{
  "n_experts": 32,
  "d_shared_expert": 128,
  "vocab_size": 8192
}
Below are experts of layer 8 (counted from 0) of a mixture-of-experts language model. Rows are named router (the router's row for the expert), gate (a neuron's input weights, with its number), up (a neuron's input weights, with its number) and show model dimensions 0-255. Each number is 128 + 32 x the weight over its row's rms, rounded and kept within 0 to 255.
After each expert's rows: "mostly gets" lists some tokens that are sent to it at least half of the time. This comes from a sample of Wikipedia text that the model never trained on.

# expert 16
router [123 134 121  70  71 118 146 192 172 131 177 100 174 133 151 108 134 121 109  69 109  99 102  85 133 135 154 110  88 180 141 108  94 116 105 119  97 161 123 115  93 110 126 116 116 151 174 127 125 115 109  68 123 111  47 147  81 100 122 134  72  75 136 164 166  84  88 112 157 114 128  80 161 141  89 145  93 118 136 159 124 116  93  92 124 142 103  77 131  88 146  76 139 108  95 141 156 134 170 155 136 134 140 119 122 151 130 150 130 156 109 143  90 154 140 117 161 197 139 123 155 169 155 138 107 155 121 176 114 152 123 102 166  87 155  76 164 151 120 130 105 125 116  65 122 255 147 136 147 124 255  88 140 179 126 169 166 144 117 182 181 118 115 142  96 106 133 143 134  94 136  62  81  67 104 143 126 134 136 119 227 156 136 129 102 120  97 143 159 149 131  97  82 125  79 202 115 143 113 140 124 143 176 117  82  89 129 114  29 134 122 153 168 122 107 107 125  93 137 102 153 100 141 108  95 138 133  97 147 120 165 184 201  91 160  95  98 122 159 148 107 142 119 133 137 122  98 130 117  82 147 113 144 101 154 127]
gate0 [162 158 151 145 115 171 127 141 131 122 146 155 157 174  93 170 170 178  87  99 162 116  95 106 109 140 148 140  41 183  81 162 157 141 151 103 125 175 129 137 147 151 122 158  89 125 160  70 130 123 109 144 107 128  87 128 121 164  85 137 105  86 146 145 170 111 123 119 136 154 185 126 153 193  71 142 132 119 179 147 119 125 144 155 111 143 134 166  89  76 172  80 151 151 111 109 141 125 110 134 104  98  96 127 169  73  91 158 152 157 112 122 125 114 100  76 118 183 134  98 109 130 152 191 171 125 110 120  93 100  27  98 133  89 165 115 138 143 129 139  82 175 143  84 197 178 194 147 173  94 126 151 131 164 100 168 161 161 128  96 169 122 178  96 140 137 103 177 123 113 143 169  98 119 129 105 190 119 160 104 167 124 127 167 151 117 105 129 130  85 131 111 115 115  97 172  90  92 123 132 112  48 169 145 108 103 121 124  77  97 146 108 136 142 108 122 109  66 124 154  86  48 155  93 140 117 130 112  84 126 171 173  94 139 177 133 113  71 127 134  81 144 171 116 159 156 105  93  58 101 107 201  83 160  63 161]
up0 [136 179 138 116 117 138 122 158 162 146 125 156 109 118 113 157 115 140 125  92 125 157 157  99 187  34 142 155  98 143 127 167 125 196 125 136 153 113  91  78 185 126 130 135 102 133 100 111 143  83 120 148 114 110  67 125  92 143 118 218  88  63 130 136 100 157 118 113 115 124 188 146 101 187  80 196 122 109 132 133 120 115 153 137 112 137 148 150 116  86 165 102 127 149  58 143 169  69  49 103 139 138 111 107 158 103  72 162 132 115  88 116 164 176 112  95 135 226 149 118 170 159 149  85 148 103  92 112 167 145  89 131 102 128 138 117 146 141 158 144 188 162 127 141 153 196 145 173 197 144  94 131  99 129 103 141 136 124 163 173 151 112 127 104  89 117 118 147 126  73 166  98 107  77 160  88 183 104 135 115 130 135 120 136 205 116 125 144 138 117 106 148 145 105  98 166 102 114 128 179  87 109 118  64  52  99  86 163  34 103 159  85 175  95 123 126 167 160 102 140 117 117 173 126 126 178 118  98 105  96 112 111 129  93 165 164 109 135 108 127  70 119 121 130 188 130 122  90 113 169 108 142  92 152 115 177]
mostly gets: " ±", " UTC", " votes", " Candidate", " Turnout", " —"

# expert 11
router [167  93 128 137 104 151 126 136 117 143 113 117 174 137 120 110 124  76 105 102 129 138 132 157  90 124 156 170  76  91 140 156  97 116  52 151  99 140 120 108 106  86  78 163  89 138 152 164  76  97  97 102 143 119  33 183  94 127 145 159 118 109 153 144 152  89 115  71 158 102 168 148 132 137  93  84 140 155 200 129  93 122 132  88 119 129 115 110 107  90 142 121  90 143 120  89  97 126 139 158 133 135 133  98 136 143 202 127  73  96 110 161 146 113 170 137  96 165 111 159 152 144 112 109  99 118 105 152  98 157 132 111 123  79  54  45 143 138 156 133 105 136  98 100 105 243 160 154 152 117 189 104 117 111 108 157 125 139 130 173 172 110  69 108  70 156 118 157 111 117 152   2 122  77 104 139 121 137 118  85 212  99 189 150 157 179 142 133 110 128 169 140 146 109 126 162 123  95 145 138  95 180 155 157 103 146 113 149  63 149  96 161 138 106 117 101 117  78  71 149 132 122 107  76 139 128 105  87  98  87 156 160 138  96 179  93 134 146 145 165 157 164  91 120 132 132 107 161 125 115 134 119 179  74  90 139]
gate0 [131  62 126  80 154  96 149 111 137 133 103 126 134 153 116 124  66 106 165 120 202 121 124  30 145 109 147 145 150 175 119 122  61 135 113 133 138 126 133 140  93 112  65 180 139 150 108 190  57 155 141  91 153 114  69 149 164 139 181 163 112 139 119 162 173 133 127 106  98 163 123 193 215  62 164 153 158 145 103  87  85 136 170  67 117 149  85 135 116 129 143  90  88 211  77 184 118 146 144 160 146 143 152  32 122 136  73 185 151 120 121 147 122  82 154 116 165 117  66 102 132 135  68 134 142 130 142 125 107  84 125 124 147 109  96 154 157  93 149 119 123  93 110 158 122 157 103 164 132 112 132 115 180 105 109 154 136  89 115 142 183 165 104  99 155  82 103 164 155  53 107 112 111 123 142  93 121  85 104 124 173 142 105  86  94 119 166 166 148 183 204 157 114 172 195 163 135 154  98 122 122 129 119 127 151 125 151 128 127 138 117 102 172 121 107 135 102 106 107 136 155 107  96  90 128 125  77 148 108 103 131 117 117 130 142 118 138 172 129 149 168 163 161 142 170 156 126  79  97 172 130 136  96 196  98 129]
up0 [144 174 165 144 111 102  81 166 159 172 134 154 158  63 108  84 153 102 140  81 147 100 122 113 108 114 146 147 138 145 106 110 135 120 115 177 131  56 123 123  60 101  96  74  92  84  87 148 127 169 178 113  82 135  86 132 112 207  93 103 162 139 145 107 164 142  93 122 140  31 132  67 132 108 119 141 102 128 134 136 106 174  78 121 188 136 113 145 136 145 134 153 125 185 106 109  72 185 125 145 145 112 165 122 121 131 126 187 116 169 113 168  97 100  87  86 156 132 118  90  63  97 170 135  98 128  74 176 103 143 244 116 105 129 123 141 100 169 103 131  97 151 116 162  96 179 175 146 187 115 144 141 105 146 114 136 134 126  93 128 157  80 115 103 141 161 132 178 158 159 143 117 126 171 145 138 140 106 132 132 115 167 122 120 132 109 128 156 175 128 121 125  94 121 133 102 122 187 157 167 176 113 144 108 152 140 106  75 125 163 126 157 135 126 110  84 133 188 100 148  89 108  93 156 134 143 127  86  93 107 204 130 120  96 100 134  97  90 127 223 199 101 112 110 122 120 152  61  95 190  86 135 184 138 116 162]
mostly gets: " arr", " cr", " h", " bi", "[", " “"

# expert 23
router [181 124  93 156  80 131 109 176 112 111 140 186 162 123 114  94 110 101 161  96  77 124 115 146 119 180 115 172 109 106 104 133 111  87 112 127 116 140 134 135 147  83 112 122 147 184 184 159 127 116  73 101 119 106  42 127  89 139 152 165  97 122  96 130 152 108  72 125 163 121 150  82 102 124 119 140  75 114 138 146 125 150 128 133 110  98 129 108 108 149 128 136  89 178 141 127 139  95 141 127 126 104 118  91 138 149 181 156 135  87 126 154  98  82 145 170 103 182 160 159 131 112 108 148 123  75 120 177 126 142 120  97 137  63 126  60 129 102 101 119 109 129 100  97 116 229 164  90 149  90 218 124 119 102 131 175 118  93 152 144 128 161 138  95  88 126  97 164 163 150 184  48 149 101 171 115 114 181 116  78 229 101 152  91 109 104 140 186 131 153 131 103 114 107 126 146 124 107 131 177 143 211 184 143  54  99  84  97  51 123 108 135 152 160 114 128  98  86 129 110 115 138 153 153 161 212 143 149 112 125 152 117 214 124 133 106 104  96 161 108 122 182  86  65 139 129 128 168 104 107 128 129 147 100 122 119]
gate0 [166  72 156 151 124 164  95 129  99 152 125 194 120 151 158  74  99 150 121  57 125 132 161 172 113 159 182 140  92 131 136  82 107 125  72 146 158 143 110 102  71 179 103 122 169 102  75 112 167 109 161 139 166 137  86 141 107 131 105  95 121 106 136 168 114 157 181 105 137 197  76 147 103 128 109  68 119 152 131 190 156 130 135 152  58  96  86 179 144 153 142 106 126 159 166  84 127 144  67 164  77 142 111  81  78 155  96 145 140  86 157 131 151 115 137 115 116 157 149 102  96 160 139 135  93 150 115 180  89 100  98 141 108 122 107 107 111 107 130 139 166  26  88 105 140 100 134 154 165  97 132 210 125 117 114 134 131 136 112 168 133 112 103 142 106 169  87  98 164 133 146 173 131 167 118 138 165 171 109 118 142 131 133  32 149 135 122 144 118 139 121  92 109 167 163  75  92 118 103  77 124 136 153 148  83 139 135 143 158 174  95 163 166 126 187 167 127 140 117 116 128 123 111 180 172 141 179 157  68 190 118  55 153  93 120  73 124 113 128 160 175 160 105  61 126 168 135 184 106 134 163 161 164 101 137 119]
up0 [172 121 134  52 136 142 156 112 143 143 170 178 137 132 137 115  95 111  96  66 102  77 115 128 138 105 173 137  79 122 144 141 119 126  72 160 166 171 154  89 179 162 113 123 143 121 100 106 134 180 126 128 131 175 106 156  90 128 116 139 120 147 111 134  98 127 148 124 153 134 143 126 162 143 150  78 115  91 119 191  99 117 131 164 136 131  61 149  92 114 122 147 127 158 100 104 123 147 144 122  98 125  79 117 138 156 115 113 164  89 148 143 154 113  95 122 178 153 107 137 185 174  97  67 124 122 100 130  71 124  36 141 126 114  97 143 109 116  89 185 107  50 119 156 162 106  93 130 172 131  96 177 123  82  98  73 144 137 132 140 102 146  91 105 108 183  84 158 138 172 125 115 108 162  95 153 130 170 115 129 164 181 126  97 188  84 131 143  59 125 105 128 106 167 138  51 114 103 146  95 105 148 144 105 108 126 137 113 160 173 129 191 172 103 186 118 146  73 108 157 163 141  90 122 190 163 160  84 100 210 149 108 135  59 164 119 154 123 107 147 186 172  60 126  99 209 155 150 115 150 145 220 115 108 118  99]
mostly gets: "′", "″", "°", " %", " mm", " Senate"

# expert 24
router [211 122 123 188 133 155 125 137 133 153 149  94 165 127 126  96 145 132 107 106 150 108 132 195 105 122 189 130  88 144  96 127 152  84 112 165 118 195 144  95 135 100 116 162  98 121 164 126 119 141 101 147 151 123  36 139  96 128 109 138  83 138  95 147  82 109 101 135 139 115 130  91 134 127  65 143  72 153 198 120 122 129 127 117 115 138 131  82  89 155 151 125 116 137 134 142 169 133 119 168 149 118 113 110  93 167 156 122 132 116 152 133 156  94 124 164 152 180 150 135 166 102 135  82  86 145 128 171 102 136 156 140 153  44 114  57 134 175  69 169 142  97 112  85 154 243 135 110 121 125 236 142 110 142 102 188 179 106 115 155 113 143 104 124  95  97  84 132 127  56 156  86  80 136 125 155 148 135 152 120 226 160 139 156 148 122 141 133  86 111 149 110  83  92 105 157 139 104 105 159 124 124 224 114  56 109 133 127  64 169 142 180  96 108  99 178 101 133 122 146 100 143 109 115 123 151 131  93 112 113 101 129 172 115 155  93 131 100 147 102 163 125 109 113  97 149  87 154 147  61  93 122 135  88  80 129]
gate0 [132 115 149 123 115  90  91 192 125  82 123  91 159  88 131 115 101 131 132 144 170  60 131 211  98 156 153 176  59 142 103  82  95  75 138 127 140  77 165 159 149  95  58 156  97 161 146  60 133  99 129 109 156 151 117 118 138 101 130 161 149 134 151 118 163 103 110 143 153 118 119 163 141 158 144  98  81 100 154 135 128  83  96 105 109 171  94  48 149 143 175 152  81 173 147 139 114 156 135 147 140  93  72  87 146 112 126 107 174 135 146 119  80  89 123 161 105 139  66 142 122 128 181  77 128 148 140 128  82  68 131 120 116  82 114 104 151  82 135 107 146 120 112 161 165 154 126 157 126 119 135 168 173 124 126 135 135  92  70 140 142 154 123 140 181 175  77 192 123 127 129 124 120  71 133 127 133 116 143 122 156  62 110 164  85 112 234 116 101 140 175 167 141 127  93  99  74 110  91 174 185 111 126 158 192 174 165 108 143 107 179 187 136  77 146 114 151 150  69 183 107 138 188 130 137 115 117 128 147 149 146 106 127 120 154 160 107  46 107 103 166 152 119 118  75 162 179 154 105 125 138 134 104 163 114 138]
up0 [200 170  95  98 129 130  65 150 118  66 181 132 130 108 135 118  97 143 136 119 143  99 145 165  89 125 130 155 135  97 103  73 241 137 149 141 124  46 174 150 154 142 153 144  70 113 134 118  90 128 160 160 116 127 122 126 161  99 110 163 107  94 127 115 101  90  83  89 147 173 102  84 148 154  86 116 108  87 127 158 162 140 116 169 112 169 177  43  95 125 132 146 129 150  73  87 150  84 150 123 139 121 127 104 141 112 165 122 134 127 109 118 125  52 195 199 146 156 123 135 132 124 186  71 127 176 180  99 132 129 134 139 135 155  99  74 180 104 139  78 150 106 148 166 148 155  72 145  74  99 114 159 130 119 110 136 125  88  80 116 157 175 111 110 197 157 141 177 157  54 134 119 103 104 138 112  92 116 116 143 120 103 146 162 135 150 163 107  92 145 140 155 113 139  85 120  91 139 100 102 153  75 187 145 153 140 112 126  73 135 158 180 168 142 128 152  89 126  86 101  98 158 164 115 116 130  73  95 141  90 144 160 150 143 203 124 134  99 106 106 167 154 126 115 173  85 152  94 129 109 161  53 106 180 157 146]
mostly gets: " Cup", " championship", "finals", " Nominated", " Championship", " League"

# expert 26
router [130 104  93  90 136 210 141 181 131 172 111 142 153 168 152  71  94  74 174  48  80  92 132 123 142 137 104 173  69 142 158 149  85  96 126 171 104 155  76 120 107 103 113 139  90 130 153 167  76 115 118  99 129 151  54 131  92 139  90 160  97  60 125 137 130 131 133 152 128 111 112 143 133 113 119 145 108 104 135 159  82  99 134  80 114 104 140 123 134 113 173 125  78 162 136 135 161 188 159 120 168 125 147  97 114 149 174 100 108 148 104 146  96 116 148 183  83 152 150 129 139 110 105 118 128 102  92 172  92 151 118 132 204 105 121  53 153 142  76 145 142  97 105  90 178 210 123 148  94 168 207 131 122 157 125 100 136 153 146 198 145  99  72 137  95  92 127  88 133 125 149 104 130  85 128 168 144 179 139 125 189 148 174 163 128 139 134 141 121 143 146 122 111  92 107 138  74 124  88 157 168 171 153 111  52 136 130 124  74 154  57 111 144 145 126  70 123 119 135 137  54 124 127 152  99 137 172  72  79  91 134 107 161 123 147  57  91 141 156 119 166 177 132  69 162 123 106 115 138  87  99 132 133 139 105 102]
gate0 [129  81 137 121 158 230 130 167 108 156 138 139 139 153 139 138 123 119 176 121  59  65 140 172 145 163  57 194 118  95 145  65 165 144 158 128 169 109 137 163 229 165 101 112 136 169  94 195  98  95 126 114 103 131  85 150  92  98 154 137 120 139 148 154 116 120 152 139 159 160 128 128 128 116 164 166 117  85 117 124  93 122  91 126 170 148 127 146 147 157 131 103  99 145 110  81 114 174 110 115  67 170 169 101 105 192 153 102  61 154 132 131 114  71 150 109  92 132 163 170 132 125  65 143 208 117  98 153  98  88  86  99 155 125 118 106 102  20 126 128 140 102 170  97 122 151 161 161 104 166 129 131  89 138 153 139  45  99  96 107 147 130 104 121 140 115 108  82  93 140 154 141  93 155 121 111 101 129 159  74 144 177 127 131 145 144  93 175 145 115 166 127 129 158 130 139 119 134 127 169 151 140 132 113  84 118 152 173 105 180 110 107 117 182 137 108 155 157 184 162 130 139 151 148 123 193 112 131 111  90 136  71  79  95  97 164  58 151 118 105 127 162  93 149 134  99  91 135  97  96 113 133 157 137 112 208]
up0 [ 88 170 148 160 186 102 108 133 157 195 172  51 130 119 180  80 120 123 106 120 169 108 114 175 161 150  96 115 119  93 142 101 100  97 183 136 136 150 177 173 105 131 131 131 127 205 102 138 154 151 152 164 135 157 110 138  71  84 127 155 111 165 154 142 141 172 137 125  92  79 144  80 181 100 156 167 157 153 181 173 149 146 160  41 101 115 102  52 129 132 164 158 138 145 163 119 120 118 159 101 182 100  62 110  94 103 155 142 101 147 138 125  76 147 134  85 134  91 139  94 122  95 116 209 118 201  78 133 134  96 118 170 110 105  96  92 125 135 113 144 123 126 115 146 138 126  81 126 100 131 133 167 145 187 139 192 107  86 138 162 130  75  92 147  89  76 142 128  98  77 112 102 128 161 164 140  58 168 114 162 156 112 143 144 119 131 165 130 136 107 125 155  71 132 118 117  31 119 107 144 134 114 120  63 104 144 105 192 164 118 167 124 116 100 138 132  98 123 136  99 121  92 183  97 123 145 137 157 165 161 129 120 112 108 180  58 165 158 120 119 137 158 151 152 107 161  65  68 141 151 118 104 114  88 157 112]
mostly gets: " According", " New", " such", " less", " Some", " Public"

# expert 19
router [151 122  82 140  92 149 100 135 155 137 159 109 171 213 125  96 105 100 144  97  72 128 139 147 103 133 180 159 105 148  79 145 125 102 131 149 113 179 101  74  97  86  93 155  94 159 147 162  86 112  89 119 170 175  95 147  95 101  87 127  98  59  97 121 118  93  54  65 146 116 157 129 139 130 105 138  90 121 172 179  93 104 143 101  90  71 132 102 168  99 143 125 129  75 109 118 149 157 156 211 165 150 161 118 136 159 147 134 110 112 124 179  86  92 161 155 130 156 149 141 133 121 113 113  59 142 104 201 109 157 131 118 181  33  67 112 161 179 102 132  98  90 136  91 147 200 178 146 164 155 174 123 100 135 115 145 160 143 141 144 110  98  78 111 134 101  69 107 178  81 131  98 115  97 153 141  73 159 115 143 182 161 132 161 153 154 148 152 155 130 143 133 118 165 104 149  55 107  83 204 119 127 157 148  90 108 128 111  86 116 109 138 188 174  97 128 166 106 132 103  83 106 138 110 117 132 126 116 118 129 142 172 122 125 106 111 113  83 129 108 144 137 110  60 127 110  68 123 146  80 130 118 179  76 114  98]
gate0 [191 119 116 116  53 133  58  92 161 169 238 123 177 151 110  59 140 141  89 126 133 191 116  67  85 157 117 164  69 123  86 157 141 134 212 105 159  85 142 146 140  88 163 183 127 138  98 141  82 109 208  91 149 195 100 146 135 136 132 143  90 152 120  79 174  90  86  94 120  85 141 143 161 160 172 127  85 142 136 118 159 121 133  91 136 157 123 126 145  81 126 114 122 125 138 121 120  77 102  98 109  92 112 170 122 101 144 145 121 114 109 110 146 113 123 173 210 148 149 190 115 141 181 139  96 121  88 100 175 139  86 134 142 130  76 118  80 173 104 152 140 138 151  64  94 137 140 143 126 130 121 154 161 154 114 132 149 149 132 147 110 151 134 129 102 128 122 113 167  78 131  87 103 122  90 131 115 235 135 103 127 180 100 176 129 153 101  84 152 147 148 117 116 146 195 140 130  90 167 186 146 121 107 138 115 119 117  93 107 147  78 170 125 166 112 106 118  55 117  77 101 100  98  96 131 159 148  97 136  84 137 163 121  86 130 161 137 199 113 143 143 124  94 151 171 111 102 108 158 169 165 116 115 127 117 129]
up0 [178 119  86  93  69 124  66 117 119 156 221 116 114 186  69  80 122 145  96 146 129 173 133 122 117 156  98 168  99 100 107 145 119 140 153 110 125 148 112 126 156 143 146 172 105 157  77 158 133  98 171 137  96 193 152 133 143 112 102 132 112 174 155  70 139 137  93 117  95 122 145 147 112 202 159 117  89 121 154 129 145 155 120 149 111 176 142 101 171  73 145 119 142 108 125 137 125  65 129  67 109 132 108 119 150 130 177 155 156 101  57 135  89 127 131 159 208 149 136 222 146 141 156 107 121  71 157  64 154 109 124 159 178 138  91 149  92 109  67 153 114 133 150 135  80 134 182 171  96  92 151 141 142 132  93 136 137 116 126 135 112 125 121 103 102  92  88 102 141 112 132 126 157 107 132 145  77 193 177 132 110 179  85 111 130  92 117  59 125 156 165 109  86 180 160 145 140 106 109 181 116  89 139 207 138 108 146 113 103 128  94 160  94 150 101 118 118 134 124 129 126 133 121 120  85 142 173 120 125 112  88 162  86  61 114 192 108 167 169  99 141  68 128 129 193 130 112 136 179 122 140  83 199 116 168  82]
mostly gets: " white", " using", " large", " include", " contains", " small"

# expert 5
router [172 116 130 115  88 149 108 160 140 147 125 174 146 167 144 118 160  89 132  26 108 168 128 128 124 149 159 135  92 135 124 105  85 132  63 157  87 152 104  85 111 131 113 138  99 145 165 134 112  79  98 103 171 166  53 165 116  69 134 185  85 115 136  98 168  96  67 136 173 147 155  84 140 180  94 161 107 140 138 201 111  53 127  95 102 109 130 130 171  83 170 126 108 146 152 112 144 131 163 172 149 150 157 106 106 148 129 144  97 136 136 155  93  71 154 142 106 198 151 136 159 114  86  59  43 104  69 154 150 154 114 130 147  68 122  79 160 135 106 163 122 116 125  74 109 178 134 134 186 144 170 140  79 172 104 121 146 110 104 197 153  89 102 140 108 131  68 170 158 104 123  90 132  99 160 137  93 107  84 129 193 157 199 134 109 135 159 146 146 144 179 102  81 104 126 178  92 104 117 137 122 194 134 140 102  92 128 140  78 114 100 140 207 145 118 140 125 133 130 120  83 132 141 129 125 182 159  79 121 107 118 142 132  97 166 137 126  84 138  83  99 137 129  99 142 144 107 150 173  76 133 115 175 124 129 135]
gate0 [123 111 166 113 157 137  91  97 148 145 111 181 112 113 171 103  91  86 101 132 178  90 201 142 142  76 130 128 116 109 130 131 111 130 119 190 141 149 129 133  57 117 139 122  69 151 110 208 106 145 140 125 150 148  89 140 120 139 146 132 133 161 114 127  99  94 148 178 156 108 102 128 114 147 173 111 136 160 113  70 160  71 104 165 172 106 105 159 102 175 146  92 126 161 135 137 138  95 117 177 169  90 186 159 133 126  68 176 142 138 154  93  74  78 125 114 112 187 151 100  96 203 164 137  91 140 148 149 157 113 139  80 116 116  68 128 151 161  61 133  94  87 114 105  82 135 149 102 110 111 128 157  94  99  99  95 146 130 114 144 188 125 127 135 116 137  80 152 159  83 118  73  91 164 114 124 160 152 153 123 160 144 135 147 108 142  81 194 143 118 184 168  75 131 112 161 148 136 172 125 183 130 213 172 127  78  71 134 119  99  64 145 160 181 102  27 162 157 131  88 144 116 172 117 152 141 127 137 121 139 126 163 155 147 152  83 188 120  95  84 118 102 177  95 166 134 153  79 118 150  76 111 150 175 105 148]
up0 [127 113 162 117 162 170 132 119 101 133 109 139  95 144 159 129  76 132 114 143 165  87 151 128 169 103 117  91 133 144 161 134 140 140  98 152 133 176  82 139 104 128 114  88  46 150 121 185 118 169 144 174 148 133 107 134 155 147 103 144 145 147 156 159 100 129 180 172 139  50 119 180 117 135 117 121  81 167  97 123 166  68  64 144 187 113  89 111  93 171 160  94 161 145 133 164 101  98 138 155 165  90 176 133 129 131  69 134 157 120 159 104  73  69 114 112  80 179 163 136  72 216 144 137  96 177 195 115 165  78 127 110 147 124 122 112 175 109 128 131  79 145 140 106 121 100 138 154 120 110 134 140 113 122  73  97 167 103 117 139 179 120 132 148 125 129 119 136 163  90 120  29 119 162 163 111 145 125 159 177 172 133 135  96 115 127 124 156 142 134 182 114  53 138  63 160  93  84 139 117 172 125 141 187 129  82 145 169 142 112  95 124 197 170 103  56 161 145 162  74 156 130 132 108 169 115 103 141  92 143 101 178 120 133 120 112 149 130  80 105 108  98 143 109 162 152 119  70 142 137  65 119 145 215 128 157]
mostly gets: " would", " they", " could", " will", " They", " who"

# expert 25
router [161 104 138 137  78 201 138 159 122 164  75 173 119 166 127 102 114  97 133 123 113 142 139 158 139 151 166 167 114 157  94 138 112 119  99 114  88 140 140 136  94  83 134  90  82 172 152 179 117 100 147  96 158 154  77 168 128 107 141 197 155 106  99 130 170 138  68 119 165  81 137 104 166 142 132 135  63 107 157 180 116 122 123 153  98 129 135 111 141  95 135 124 143  95 126 161 111 189 150 161 151 141 115  81 135 157 121 127 122 118 140 114  69 117 142 136 126 163 168 120 165 106 126  89  81 116 133 186 110 155 139 138 179  60 142  72 131 130 135 133  78  72 156  88 174 184 194 128 141 137 199 151  90 129  92 170 160  96  97 200 153 158  76 102  69 145  81 138 126 106 147  75 123 107 187 153 111 153  95 137 180 142 130 124 141  93 168 214 107 143 148 105 104  80  70 123  77 146 119 148 161 164 185 153 109 130 116 140  85 135 100 172 177 183 123 106 137  79  90  90  86  92 177 114 130 151 150  82  99 100 156 183 160 100 116  83 128 102 132 114 169  99 125  72 121  86  81 143 150  96  89  95 106  96 110 104]
gate0 [146 117 108 189 163 187 154 115 130 158 147 186 164 118 154 118 116 120 158 124  56 172 135 132 139 123 135 209  91 108 158 176 170 119 144 155 107 111 112 109  95 111 162 102  90 124 126 144 153  98 136  68 137 112  99 132 110 162 117 133 155 104 125 115 150  99 185 142 158  91 153 135  90 129  74 103 143 141 129 156 169 124 159 171 105 128  92 152 181 104  76 159  87 104 187 133  54 163  81  90 107 115 150 161 160 131  68 120 148 143  82  94 146 164 156 128 137 124 141 104 163 114 155 145 139 168 129 113 131 117  81  84 156 172 131 129 173  92 124 140  76 175 106 131 188 142 150 121 136 156 135  74  79 155  76 132 168 134 111 165 158 148 109 124  59 102 145 118 128 132 109 142 184  93 152  78 120 166  93 112 151  83 111 124 103  49 174 168 100 235 144 123  74 151 107 113  89 135  85 143 124  87 130 129 144 107 108  91  97 127  97  98 105 163 115 192 152 159 101 184 169 138 126 138 113 133  93 147 135 138 157 147 104 125  45 128 163 128 160 121 191  89  95 172 151 151  66 140 145  95 120 125 152  33 121 100]
up0 [190 126 104 167 162 144 129 153 125 102 171 129 202 114 163 131 119  82 146 131  95 188 126 105 123 106 161  66  86 155 181 130 146 116 141 168 116 115 107 104  98 119 128 121  92  81 151 160  82  97  95  97 110 124 111 141 108 166 138 121  93 106  99 107 196  95 142 138 185  86 142  86  36  67 101 146 136 128 123 170 136 139 119 126 114 116 120 126 171 118  75 159 116 122 186 148  36 159 148 156 185  87 183 114 113 138  95 123 142 161 121  74 139 163 116 150 124 128 123 145 161  91  88 122 116  98  93 127 119 149 161 107 183 155 171  78 188 112 121 131  85 174 113 156 189 114  92  95 132 152  90 134 154 179  71 145 146 146 140 151 131 154  70 118 124 130 115 110 129 131 125 180 153 127 173 129 140 109  76 164 137 100 185 120  93 115 170 144 128 218 129  68 138 136 132 140  95 110  95 146 120  95 158  79 165 105  97  71 117 155 152 106  96 137 112 153 166 114  99 129 194 114 125 108  76 151 109 163 146 161 149 130 106 111  88 108 150 101 169  90 208 150 195 120 158 132  54 139 141 170  98 131 147  74 116 169]
mostly gets: " during", " months", " after", " century", " weeks", " year"

# expert 28
router [112  78 116 173 106 129  97 169 142 128 125 170 139 148 123 101 122 109 138  40 126 143  92 142 144 160 128 100 121 142 139 136 128 107 120 186 103 166 120 135 101 111  79 148  95 124 142 135 127 131 102  87 141 152  38 117 109  71  78 154  87  97  96 148 165 105  86 106 164 115 116 102 126 118  85 154 103 148 151 161 118 101 152  95 145  91 115 119 114 125 179 128 117 115  77 145 152 178 156 184 151 123 124  68 140 142  83 109 117 101 123 157  92  83 130 132  92 187 175 107 205  55 142  75  92 128 139 111 129 136 104 131 183 119  85  86 159 160 128 124 120 113 122 156 124 188 127 160 125 114 186 105  75 141 132 149 104 127 109 135 168 131 120 133 123 143 138 152 117  87 161  46 103 111 110 107 145 132  86 111 223 147 149  82  89 128 163 152 134 133 135  77 111  61 126 173 112  67 122 128  99 202 148 152  81  95 112 137  98 131  81 162 162 182 114 140 104 145 106  83 141 161 151 126 128 183 114 161 156  53 151 169 145  64 162 100 166  98 156 115 182 128 130 100 186 167 103 183 196  95  84  64 119 124 131 126]
gate0 [158 120 134 102 171 119 170 106  97  95 121 132 111 112  65 128 139 130 102 118 127 167 141 163  90 151 108 190  83 106 144 140 130 105 134 163  85 177 109  87 155 103 148 116 172 139 201 102 158  84 141 123 119 193 107 144 167 100 109 135 114 108 148 117 108 171  94 106 160 111 155 169 136 169 168 106  69  76 167 203 137  93 105  86 115 135  94 125 101 145 125 119 133 133 113 119 100 118 115 188 148  81 142 172 166 126 154 142 146 108 152 112 155 111  87 135  95 100 132 199 153  81 165  62 161 148 147 124 152 166 113 149 126 106  86 125 103 181 145 122  87  95 128 125  92  82  63 146  91 181 142 124 159 114 153 160 135 136 132 192 138 104 119 175  88 133  79 104 120 119 107  75 126 124 200  67  81 153  30 149 177 136 176  70 127 111 193 142 193 164 164 178 135 129 115 116 169 101 110 124 107 139 145 168  96 156 146 126  76  76 149 182 171 146 118 116 147 130  95 146 155 170 172  85 117 162 159 131  92 113 125 137 116 114 115 115  98 103 166  42 145  87 112 108 139 169 111 132 107 146 155 108 171 181  83  87]
up0 [167 140  75  93 183 177 153 114 107 123 108  73 153 130 144 113  92 144 117  95 135 199 135 149  97 169 137 159  57 150 123  89 119 108 166 108  43 149 131 120 130  52  95 148 152 146 119 114  82 113 134  97 120 195 135 125 106  60  73 141 139 150 155 114  92 194  87 114 156 125 179 168  98 147 116 130  84 153 173 174 186 106 146 116  92 148  92 142 132 161 162 133  89 146 125 127  94 133 110 168 145  80 166 136 167 119 147 154 179 108 149  77  93  99 118 141 112  84 140 148 180 123 112  95 109 165 173 128 136 110 134 122 118 147 140 131  98 156 142  92  71  87 163 179  80  58  68 127 124 201 144 138 110 116 144  86 160 134 147 174 126  87 124 146  91 113 102 117 160 173  95 132  79 151 132  75 105 186  46 171 159 180 152  74 131 127 181 137 169 130 154 154 102 128 152 105 146  93 107 141 105 152  92 154 129 139 110 158 110 114 151 211 144 134  75  92 109 157 113 145 130 126 181 102 104 151 129 121 126 127 178 137 114 140 160  99  84 125 199  45 157 131 143 126 128 155  94 116 162 132 134 156 155 148 121  97]
mostly gets: " man", " was", " been", " became", " being", " ("